config.toml
d_model = 320
normalize_top_k = true
lr_router = 0.000529
beta1 = 0.9
Below are experts of layer 6 (counted from 0) of a mixture-of-experts language model. Rows are named router (the router's row for the expert) and show model dimensions 80-159. Each number is 128 + 24 x the weight over its row's rms, rounded and kept within 0 to 255.
After each expert's rows: "comes before" lists some tokens at least twice as common just after its tokens as in all text; "mostly gets" lists some tokens that are sent to it at least half of the time. This comes from a sample of Wikipedia text that the model never trained on. Tokens count by the router's weight.

# expert 51
router [129 134 113 143 147 126 139 158 134 153 127  80 138 114 166 141 127 113  94 145 114 153 104 176 107 119 123 154 134 163 122 120 155 195 129 148 156 127 171 142 145  77 115 142  88 111 132 120 142 123 153 146 135 127 114 121 185 155 140 150 119 154 115  78  80 134 114 136 120  73 144 161 167 146 136 116 155  98 145 118]
comes before: "\n", "|", "==", "-", "The", "==="
mostly gets: "—", " “", " Oxford", " NY"

# expert 34
router [112 145 120 117 118 121 117 103 120 157  86 113 165 119 153 126 169 120 118 112 105 135 180 107 117 105 109 124 130 131 148 130 121 162 116 145 159 108 131 134 129 198  92 118 106 135  81 110 116 120 150 103 105 132 151 154 151 108 124 126  99 151 172 138 143  97 132 105 173 169 136 144 160 111 119 152 114 133 132 145]
comes before: " ", " of", " and", " to", " but", " with"
mostly gets: " development", "ability", " response", " decision", " action", " risk"

# expert 50
router [169 102 132  99 146 104 136 137 129 110  91 143 119 151 110  90 146 172 116 101 120 128 122 165 158 129 118 121 153 118 143 104 117 138 181 144 107 142 144 100 145 140 170 107 146 140 115 151 177 153 115 135 137 106 152  96 168 133 124 143 135 102 137 108 101 184 115 137 142 151 119  92 134 142 149 158 114 101 157 115]
comes before: ".", ",", "'", " and", " States", " Angeles"
mostly gets: " States", " USA", " China", " Japan", " Italy", " Australia"

# expert 6
router [125 121 131  88 113 137 148 119 154  97 153 138 152 194 109 157 124 183 126  98 112 131 115 119 105 149 128 140 103 124  80 176 118 167 135 115 143 138 109  99  99  82  93 127 134 154  92 138 162 109  89 168 109 119 123 141 145 151 138 122 116 123 157 105 131  94 132 133 137 171 137  99 127 151 149 168 115 108  99 150]
comes before: " ", "\n", "|", " to", " —", " with"
mostly gets: "---|---|---|---|", " worked", " did", " Phyl", " own", " kept"

# expert 48
router [151 133 142  85 133 122 104 118  90 118 139 124 139 108 129 133 117 126 110 121 100 109 120 165 160 131 166 118 132 149 112 134 143 149 125 129 120 116 127  93 138 100 120 122 116 157 106 123  83 178 124 115  80 148 118 111 113 100 176  69 128 205 131 132 121 133 123 108 106 150 123 130 159 153 160 159 118 128 106  91]
comes before: ",", " (", " and", " of", " in", ":"
mostly gets: "tors", " Years", "ments", "ations", "ions", " ±%"

# expert 30
router [162 152 153 142 110 112 144 113 132 106 112 126 166 140 144 100 125 159 142 103 127 130 126 164 132 100 103 100 106  86 102 179  91 146 158  97  81 136 131  90 111 151 100 130 154 131  83 125 120 141 135 131 107 141 143 194 165 135 113 127 127 135 190 130 131 145 122 153 120 123 122 133 177 104 131 136 148 121 125 134]
comes before: "0", "-", "|", "–", " was", "),"
mostly gets: " and", " but", " However", " or", " Nominated", " &"

# expert 40
router [160 144 126 124 174 129 146 163 144 119 120 119 176 142 162  91 168 116 155  92  97 148 114 141 146 142 115 144 123 140 102 131 108  97 174 130 111 137 178 130 119  93 122 123 145 165 137 104 149 154 148 151 131 143  86 142 113 123 146 105 175 166 121 122  96 153 114 135 112 113 152 142 139 155 121 116 166 107 132 159]
comes before: " ", ")", "N", "C", "E", "D"
mostly gets: "In", " In", "AM", " (", "J", " transferred"

# expert 27
router [139 112 147  97 175 142 128 104 118  95 100 156 162 174 173 131 137 123 100 145 124 113 142 155 127  85 105 172 133 140 144 121 136 113 163 164 123 143 137 141 115 106 166 114 140 112 117 144 105 133 167 143 107 128 155 107 127 102 115  81 110 136 156 172 147 133 130 111 132 164  89 137 168 184 154 112 148 173 127 122]
comes before: " the", " a", " his", " an", " their", " its"
mostly gets: " for", " into", " make", " For", " As", "As"

# expert 16
router [122 100 135 130 121 122 141 123 120 146 107 123 129 129 124 104 163 110 120 107 171  88 107 112 144 112 105 145  91 117 123 152 141 149 120 134 141 111 146 142 182 149 128 104 126 160  76 135 141 131 123  76  95 112 143 126 136 115 140 116 127 141 156  92 132 165 105 154 142 118 105 129 139 163 182 175  89 139 120 120]
comes before: "\n", ",", " was", " in", "==", " is"
mostly gets: " ==", " ===", " career", " He", "History", " again"

# expert 9
router [144 128 113 120  98 107 165 146 105 128 116 106 151 151 137  99 133 153  85  84 175 142 137 133 127 120 131 128 130 162 102 116 151 122 164 174 103 108 173 115 165 144 119 125 110 144 113 118  90 114 145 116  81 169 141 117 152 125 136 131 142 139 167 133 110 104 119 128 103 153 142 176 173 149 168 119 142 133 147 135]
comes before: " |", "==", "===", ")", "–", " is"
mostly gets: " Votes", " ±%", " Notes", " Location", " This", "Population"

# expert 26
router [130 123 155 149 156 134 146 109 116 141 126 137 104 193 160 115 107 106 122 175 145 109 152 170 121 130 147 154 191 138 167 137 141 141 128 130 143 139 133 136 115 125 152 123  99 165 116 143 101 115 104 125 166 104 122 145 154  98  82 145 127 135 124 117 172 119  87 163 116  88  97 127 137 141 152 165 157 133 135 144]
comes before: ".", ",", "1", "8", "4", "7"
mostly gets: " Technology", " south", " east", " years", " century", " north"

# expert 5
router [150 129  96 113 129  95 135 109 114 117 124 118 156 114 129 102 137 123 125 129 144 114 120 132 188  90 106 158 149 125 133 121 101 134 132 169 126 117 136 137 136 112 154 155 139 130 151 188 155 105  92 146  84 170 112 125 149 105 123 145 127 179 124 163 141 124 140 132 115 137 119  72 154 152 138 147 106 103 105 121]
comes before: " |", ")", ":", "–", " (", ";"
mostly gets: " Best", " Genre", "exp", " Ch", " Williams", " private"

# expert 44
router [147 144 118 136 152  95 123 103 134 154 147 169 153 148 107 155 156 101  96 117 150  78 134 127 147 157 125 148 128 125 125 159 122 190 117 138  96 154 133 114 156 119 125 129 155 125  97 171 164 109 123 144  87  93 153 160 117 120  86 143 137  91 128 163 132 137 123 126 142 115 116 108 118 147 114 122 114 192 110  99]
comes before: "s", "ed", "ing", "d", "y", "er"
mostly gets: " water", " Website", " air", " fire", "wheel", "cycle"

# expert 35
router [110  98 115 139 138 153 161 157 135 172 106 131 121 190 142 120 176 143 117 137 150 130  84 129 123 108 106 132 149 123 114 155 160 162 159 175 106 113 157  80 136 127 130 125 109 165 130 119  98 139 120 149 149 116 160 141 143 122  91 178 117 132 167 118 119 166 144 153 106 126 121 108 131 149 122 142 144 113 124 161]
comes before: "1", "2", "0", "9", "8", "7"
mostly gets: "prop", " top", "ob", " counter", "ym", "sum"

# expert 42
router [113 121 145 110  70 119 134 154 128 141 103 171 104 175 128  99 163 109  94 139 170  67 136 154  96  71 110 146 148 183 109 122 104 128 141 108 130 123 153 161 138 134 124 151 129 125 168 175 140 120 101 121 143 134 159 175 127 106 109  89 101 152 131 128 126 137  98 136 140 114 118 133 115 157 169 164 168 162 178 149]
comes before: "\n", "1", "2", "0", "9", "8"
mostly gets: " ==", " ===", ".\"", "==", " Type", "History"

# expert 60
router [128 134 182 154 128 135 109 132 144 170 150 128 126  95 150 101 145 178 144 152 161 142 143 167 118  93 133 146 130 156 144 154 104 165 134 130 144  91 145 104 145 163 120 152 136 157 125 112 148 163 134  90 110 107 113 128 120 109  60 134  72 130 125 143 130 190 141 116 115  86 106 158 130 123 140 133 129 126 145 132]
comes before: "9", "0", "1", "2", "8", "7"
mostly gets: " October", " June", " January", " early", " September", " addition"

# expert 59
router [108 110 108 114 128 114  99 143  92 161 139 109 121 157 149 154 141 111 120 175 124 138 135 134 140 110 106 177 109 142 129 148 131 165 115 116 108 100 182 129 156  78 120 139 129 153 128 102 132  91 135 109  70  97 137 125 189 119 111 104 141 139 159  95 130 146 124 136 151 123 158 148 133 162 141 134 103 126 126 140]
comes before: "\n", " |", ";", " —", " been", "/"
mostly gets: "---|---|---|---|", " win", " won", "GB", " Won", " minutes"

# expert 41
router [134 151 146 146 119 132 146 120 105 144 154 106 136 136 124 115 146 111 133 145 136 130 126 149 102  75 131 106 164 141 150 163  76 113  87 129 136 111 149  93 138 163 123 164 149 169 108 160 132 147  95 106 102 117 150  97 115 110 110 147 147 132 175 143 161 133 115 128 110 134 117 156 135 126 138 158 149 110 119 157]
comes before: "0", "7", "5", "6", "4", "8"
mostly gets: " Arab", "arian", " Muslim", "cular", "dic", " Ottoman"

# expert 38
router [108 129 143  97 144 125 172 127 130 161 134 140 152 127 171 153 159 143  49 100 130 108 109 137 141 129 132 153 122 119 102 149 180 152 120 135 109 125 159 124 112 111 131 154 134 135 119 130 122 125  93 125 114 119 140 144 147  99 120 138 153 103 174 163 140 119 127 118 113 147 133 155 169 172 145 156 146 167 170 111]
comes before: " and", " a", " the", " in", " which", " by"
mostly gets: " are", " occur", "\",", " used", " three", " were"

# expert 47
router [174 149 124 158 152 148 114 125  99 115 153 179 141 168 119 157 132 137 128 117 116 127 122 103 124 118  99 112 138 118 118 116 132 191 134 125 180 156 144 138 175 111 112 132 146 126 114 158 111 127 138 137 144 102  89 160 143 119 150 164  93 152 159 109  89 126 118 166 146 169  98 145 138 146 129 137 109  73 124 171]
comes before: " |", ".", " to", " in", "|", " by"
mostly gets: " him", " close", " significant", " appeared", " available", " strong"

# expert 10
router [135 134 118 108 142 152 136 122 105 126  58 146  92 153 109 130 138  84 159 127 145  79 189 115 136 119 136 164  93 132 126 133 132 159 162 121 131 148 136 132 128 147  95 137 115 108 118 118  89 152  98 111 161 134 105 125 150 105 130 111 107 112 142 131 162 130  89 160 178 116 131 114 165 156 144 130 131  99 104 146]
comes before: " the", " \"", " in", " by", " a", " to"
mostly gets: " named", " called", " ±%", " Award", " released", "www"